Experts of a small language model: 340M tokens.
Below are experts of layer 5 (counted from 0) of a mixture-of-experts language model. Rows are named router (the router's row for the expert), gate (a neuron's input weights, with its number), up (a neuron's input weights, with its number), down (a neuron's output weights, with its number) and show model dimensions 0-255. Each number is 500 + 25 x the weight over its row's rms, rounded and kept within 0 to 999. Numbers have three digits each.
After each expert's rows: "comes before" lists some tokens at least twice as common just after its tokens as in all text; "gets" lists some tokens that make up at least twice as much of what it gets as of all text. This comes from a sample of Wikipedia text that the model never trained on. Tokens count by the router's weight.

# expert 47
router:488515508496495505507519466472535529517515491496523514516532517466484486512529496484487497506523440496499497499494504531491483466497497477515498512512468508526512474478502522489537505483486484509525566514511500491499497461471513501473492468526475513527480502507550501549477481534488514494480488509511517461506526556503509460556516506457493468492515464467537523440484548519494465536531513512526497469477441511494500467496479521547518511511481466503463512474471480551508527454474516497498522484482479448528494477504508514506526504470529519522508484521490448507459481461506494515510489470531476521477500525529510507539483486468512503490548499543497544479496523476457524531506534515498481463490570520476501515544471490471556517532475533524478514508466525502469489544547526
gate0:523535526496500520511495508487493471500535477472506504516531477516457491454506495537495482515478498487482523537492515432522515534487464494471534463516480523503523481494552545502511492533487454459455480508462529505481519544515539508487466465539464511517474522507551532502510493485519505518493473473458490520511456543496477508531504492514453496494481510550536464495482513521512491477535466495476484444500502549454476481482474462488497503486492452495500478503541512505475515485492512506557504473510514526510467504507489516481504458478483485491476470449497504493463493485485466518498500514470470491525522471546545513519486497472501488538515511520501524491561501533515526496457485508494500519504475523509512445493485507466479462529500560520456504525474457494532524494521496
up0:496454552506553458525457525489481465486493474494476539522497532476493489518494542483535467514493486522523494533569541499519491507498517498544516517498526517481505524480477515497502540483491520502541561508555501495534505509507525526533525511516536539466493511469506516486510475448508491487459515462472482478485515529509532501445459474503474492515522492535488517540502516524525500476530483491531524477474464511458482504519455466496508521506478463470526495518514506517473509524529512534500477532506469483491479480487544456485473498455535459488496477484504502558523481476507501506491492515489504477485507525504519523496584496513492539484523512484480547518517497491500508456487501488509484492484506502496513498551531537458514492534490495452516498526531492489536449517502529
down0:506497472490522500514567471483488516520478512534470526492524531528511490524482490480552524450502522482551496493491432497516496505462471498465485488557490502507496492521516458473481504496530500506493481506506479499466469487475533455550475490494478497526514525530504531506482470470479494457523500501518528492484501523484510480491488492503529470524492499488485492501522517514455502477452482515509463502465468499498508496514539494510468507476546503496507505517487472545527537490505459486524527479506492491530498520535544464495531494550475469479493540479527490527516513523479521525495486506486492544454540532487535517488502458578492491509510496506529518526457505464477508477523499490532523475526530528523479515473516463447443439501493528508514464472510467504515542452528489
comes before: "\n", " ", " 0", " —", " 1", "|"
gets: " |", " 0", " 0;", ";", " ·", " 7;"

# expert 70
router:495514507513507519512524471498544543519493506493480508530521509485535518507534504490493478510494494451503495495481505499467498477475484510519473513534468518512486511494470513488522499498493494532497497538526463492472491454474545528475489484504498524514498469541502456515500486545505510505538463523512494494484551546417512497551492487471491484482527432488505503481485545527497479535533537511496469450474482504507472497492473538541511527493460473489465498455500491495523495470480512446500517487504496457545508486492470506466499480506541500541548475541471481502477502509551480500485486496536488513516471566514507487497481462478511533481498491486477540469515502464511566528486543535524501475549491495494512540536474479477535512520489485524470507541471520496480467518508505
gate2:456557538505540519517489474479477506498523475495522501486485491536474441502511504492445511536544514534525514551514498469521491471522456489498537465504471538504477489515511500521497492482528547507504468476483503474482481506524515527494509540484499531461505490526477484503543509538474514505568513492524547491551443510525478483505489492469509484509489467506515475500519463505477493528488477473508501470494504567463509502498524556494519492495469507477498478517509480483523499472514495544497523498475546515477519528491465512504509497476477502468494455467491523492474512499524511544476498497523492480516516511494553509545504481512502481498500564538477489476480536513514524496446493538447487536503461509486419513497493557492511492531521482485479481510527518513516492490486510
up2:471492469467474508498506537510477500560540495514524483495527439514490534506501497533502494486539496506508510506478515461489500465514496529453477497552519535493467508477526503508459528512528478504518565506481514493520520533483510494500509499510462503512482500511497515462566492488490487460491539524476534486484519544450545456470476490453489483518510484538496512469468512482490504468484512483535484499494510490448528510453500490466528457540512517492488503525504495488502482513514499518464497535482498529483522480525512491465517476490434487500510514472489510520541494465502548511459464494469456469501489492459498428454526484504499477494475506503541498509492476527509553483479493508502523507519508552535555492535512511508482565478508507478505528481480538484503503482507522
down2:468503461505499517502497486455488525480482553473486535531506512496513513534480492474477488540476522509510584507488501494521462549467479491505480530509508530499474485485449475510455472509484490506465500525514474514526500506478501504475487515523479489494487542480529520471538493541461566469472489527511495540498540517472508506501481533522525517525492525475543522533492511495522509510489474520484510452501471535452559502531534464514492531509495538493473514475522514492474464513474544513512507481515488548475478522503548477476481532482496486517513497510520509525464513523534466478528514473546526518518484528471500536497504455488506541499517498489459491457515500493475492557527528491443483492472467522519508536537522494493539521471533518450483495500485479514514501485509487
comes before: "-", "=", "The", "|", "\n", "Personal"
gets: "\n", " In", " Interactive", " Succeeded", "Scientific", " Incumbent"

# expert 42
router:450477507494469520511502454448526506503528494466500502521542503516555501492523505467482473490496439476507478516458484522460456475500512492523516521510488537525487458455510527526501523561497491515514504501545490472430498471461536531476474461516478527515485466542543494525483470517499516484535468521531512494489506524498518492510508451484486483479520485479474509485477536561505484508512540540515482469476477521498503472478478549517483536518504500484490521474486491495505530469458517453537501483520477497535506482514501477487505495456504524516523490523500511514512447469485495509556505492511469530479466539512529514517467484494514537503518461519503491477549545490468558512460524495513479481512520534522529507520484465520520489523481491496461493517497531498480483509519507
gate1:522501500515488543471544529439472524504482513524526440515518533462523475520508483497477503510533486507479555500486486484509496508490516470528513453511528486491503520464541499472548519526481506462471488500475473476536457522509473498512509506469486475490476502462487502478532482533451506509440483502464541498457532517519496478499551519526473490533528478471537498474508518506528532492528517499491471541498525493472485500509530487465508482539537502521534523531516476530488509514511502450506522510527508527487535494481503510515474490454498523492530511471497517531490531472474480505512473554472508495511483489488530506502426499502553500483487459530527518505453477491463482479512486507460526506500505511489502519445525535561487517508464492523472459499480463508482487464482499
up1:478519501537500506506478454500434486479501516513456482486489499553512496530482481494523478522509482483500490521495462489540466513514493484503509508490524485477542476524510487476479477432519531513517495459469553518542524531537488505468480522567500523506479503488503539540504515504444448469541566467514501495478542507507495454508541519491539471488499492517509521488440541458529477502528468484538497536457522467486530517497531513507511513515474508517526516496492517488524478482549493498486497512494518522492503490474506505511483503504489528471563514489512476521523535521549499527537526497513464486508491499509552543478539503503476513535510502465512505491495470474509505502499510520491484526469454500521500503532520469479510552528523464483466547507519513498478476502496525
down1:542524481464515482551496526517468479501498466532502500468501507544504497473520519472532535476501486492502499530552488484501491480498511509492439502494481506503489503496490512527443492479482513551472509500537519495440505449517501498525514479490488493513510517529511471489448451503512509540535509506531468480477522459530468531491463503507532463504482512456484498491517489496486488494491467513527496446488513488548528487485477530484475493478426517500479534516505508444517472544450481513505502528478491517500490491508474475488458526492540527492533488442509505509506497524484512491511517444530492516503495429513480519497502479508456518509481494471496499477550552533498522508491495468491488531519552458487566455500520512527528512500525478468500503490489465469503493522511507
comes before: " the", " a", " his", " an", " order", " January"
gets: " in", " at", " In", " to", " on", "In"

# expert 82
router:478504541523500519492528484484524533497495504456502532526538503457505528464545491471477479528520502452508494509456495517503473479500474482531490534513460497531501478473453508467540519528505447530499492517537518470516495495500499497486470475500459469512470473487511470523494459552467521488517481494519506507497493517450533492513524481482500493473501471493498565498484512525493467507525505528509500456497469523531463495494483512544487499527481453516476519488479464491526532469492527468524518496507475453530494475513509495462504520513531483513489508515481452554487493494538472549510510441521465521481478545521513524516489501467498516480511478523504553480528553492493528521453531499524481491523510522487503499480483484484542499523457548514509534561482530465498479545504499
gate0:508508473516458495468503533469496455531490495517478512503531494481465549538541508549478488512461489463531498495478477507528531499478515495499485481462522495489495516514498480496480477504517501450470510533547494524494476466498520512521506545467520484484543486456546493519493471489565508515484486496451460504505504516521560508480509490532500523522500492474497498443489530501468546515503501484463473520506463499517490472453484488500528502498504514454502484513529521535448490520464498505517543557516516492522498531474501520471497489527476476463493545542503552520520509504525455544486508486495541501484532545502487499454499515514488472479496524533463483505509490470488481529519517514517482496490521534492508452529433496520533479494461536481505511485526490500509478449515529
up0:481477482481490497485473514527476539474526548472487471539496492466566495564484501540516511510521459513497474525519468497491518467497480532523470470491537495486490513491467463495454558467451511527525492492463535538507527498493486550502505478452520509491517516510494485498502523497502491506496508481502514463502530453527506505486473493483532507462500485520499512518469457516531542478476459485536497478511513498450519476545481470458461495490491522547484478554513478513502519535507470511476456482484479525484517470530528487514496489515455504498464469481509485491470520518477496452503459526505503485534502531468495510479512472540506523475467473485503497449528482538455488531515486470463508488492498530506508527529496481479552478493516502490522483460475459496504514483516552
down0:509507512478446481521521552528475483475469473509490516507447464481471520479518553495542488511491518516481483570485546469509478476467487538519469478495517506493527526505485496471481470538468492496517511525473489550469529506512522489487508525515493441536506484513519424509524483511518491580482487533522516525466463501462486535461483478513527447513513459484518503500509454463518513482472488505523529443529487480519523510534482533490507497487483514539488502517503534489562543472470472486488475472474474452513489500512512475520509502519487501523505509464496494483478475477519445506488511516482486458513485527525466494489483531512472472516467505475473520508506509496499505494555491476498535479507545521524489494541492499467492502514529503517491539509485488508507491526512521
comes before: "\n", " =", " is", " U.S.", " United", " States"
gets: " =", ")", "===", " ===", " States", " University"

# expert 0
router:439472517523488534522502491455530510502501476469492499525515511478550499463552504503469479514525432466487515505452517473469469468480500493542513540500498497515529507483474513510531532529501513550537513515534494506510479463480513512491494475469493498503476496539530487537483516511499529461516504501528552463506508521461543456496535515469483489490511487475520511471459512495496488524498500538530485471485453526519494478460480513529517491511488490512519532483477476503501525497489511477508487480518472456526463494508487436480491510508488485499524512512506495514432502482525471500516467508523491534497476533518490519496464484497524523421492478491480551487509539492539520524475517546533446491531565500506557503501485465511524506523496514517486508521475528491465489516493520
gate1:499513523488501506484490493488504487483486477507488504496494494494515475502479498475509469501534503458498468545510460437535463508501521531490527539504478538517518486497465542536483462492445541511483529471506469493523506492469493519544493478515578514500527467507482470542594504546504500492493459523537526499483515462459498441481523514460489540503524504542528488460485491532511488534544483497477461501544524519498493474488461507546489475528508475504484502527486528494554511476504468496482499463489495513522502480497497452487498523497487536469469500482442474485494475495535470504525496567437481524509538535508492489480500507521482511484510511501517472499513505515535527482464468480520501483517486489496513499467506525537498451516475523479493486485505510505512472503490509
up1:509508496513535471503482468486503535526549456498520505459527489512506493487508539464413497527531497497510499519489494505490472527517509457519477544602534533468445487487505501490495494501504507494478469477478485528563516482511530466492505541510469526527529519526488472496524521519469478483549518529500507498468494482509474509520525502525468497507517515446505502514540514496503481477468467458476502529486500531502525485455513589483508486479490476503517501531496494456507497487531499511523535526460496517515507522535507494435508487546473483491461486503475492488495569464515500513546496498477472473504477532493479489520499502505473482468529509473515515505514483504492478493537472472515505512487503495491502555494515492498510506555489504516529511505447502507509530483490488
down1:505546461560542498507510507513476488513505484473499508488487487487488460480434442516526509516481453488517562458493486478485436508471467515479523523510481494524515474510476489530487508494491437515472499532503504528525495482527479481520499536495464479497518465466494518489482533504508499473485496483534496552517502496486439523485555518504476549505512481539505497482533510468524557481492510480513489523520488505475452518484542489493477518472536487531491470526501457463494480516517494473539505485489490543514511458502474519502502495490463462516489515481509521525472489477484479502457500460483520510499531490478504527506508508452460499555567484488512524505466476496457523527476477504486498510491530540506451528514482504514474484491516482499503516467485497485535555502467501
comes before: " of", " in", " by", " on", " to", " for"
gets: " part", " one", " ", " member", " based", " some"

# expert 59
router:485516533509480517508459479445520496519498492498510512537523537482515514472499489486474445515512488479505518521469504518454461452501492526515517533519503512525502510442514513489548541513482488540519500474510475471486455473451486511501500481527472511533501495511514480494501503524469522459528499527519534462497496509473516502509533484487495501472518491486499530470491529515500515514494491517524481475474472542520463479470456487541515492498455494511492512459466482544502498492487530489520507509496459480519468492496466467507517510479551515531494482492479476496451486460507452506545518494529505540447489515524480535525482480457525521449491512525502542493540509450485537524454577528498480457490509513472535520504489488459512503509477544520484530549487527473505476525500519
gate4:488506463481473480524472473477505494496482476502501479529530538502488525454498518503503479513530506487494519484489519524503518487489499486444520500510491550496470502557537486473494500484507448544546500510527511484505482464492510497523425449499498504551507538483444512526509523491490462522480501544525503491442490511492525462461471485515515510530518518554513534477492539477527547501485487474504560508534499549523496440509453484510480507492483513517445490487520467496479474523516541500460534468523460513443516511533519499509528508464488513500513509464495486488498489477507511457506548497497464455512485459496478536485502506472489480477494571506499504476485496490498493495486473460521485525517513489518482501510452473483477479507506507482522523468494484519483540489527482
up4:502476556521531525507490483543528473506513526503513511467536523501456499530497508510528544468535478530435504496512485550512461501527513525471509501434485475481529513535477500524511490507505539512498537467485457508486499525543479495458494470441474493489496466536442481502543502482516514515493514492540464508528519477471479533489499496520491505544495467504500507512492483501528504498505459536481513500498470531524488499480485483482464501525499515523492523506493454519493504516524508462515516477554558529498488522488507511478479534461480498504496472530507527541517527541531528502497523472449512522530523522490480506509450474516491500477506516546496509554506492496445522519461470501490503467481482506486489504494478478494483528486489482492471503548487468508437515471440507
down4:479485500472532527486519474507555424526554490477529471497511523523459503473522464503498465498527515516514479570522506503475509480482500498527466478540473449506467489511483497528469440491490489473498486518483522522457499514512507500516501486485480541531478495498459476508489521489521553493511537493479468533483515498488503519500457490533531471498488497485505517530463477488498479467480536521483502475452471459527458499500502469474478515475544538473508455511515539462470498500463482495472502506526493530525507543490470529480515523522505465442470510460522519484491506524511527553495537486493493496499470509498487487504542504499527494510482486529486532490506468497485482500516468471538492519513507474470422470483518521489502490489475460456502496505478517498493492501553452
comes before: "\n", " of", " in", " was", " and", " is"
gets: "\n", " name", " dis", " population", " President", " son"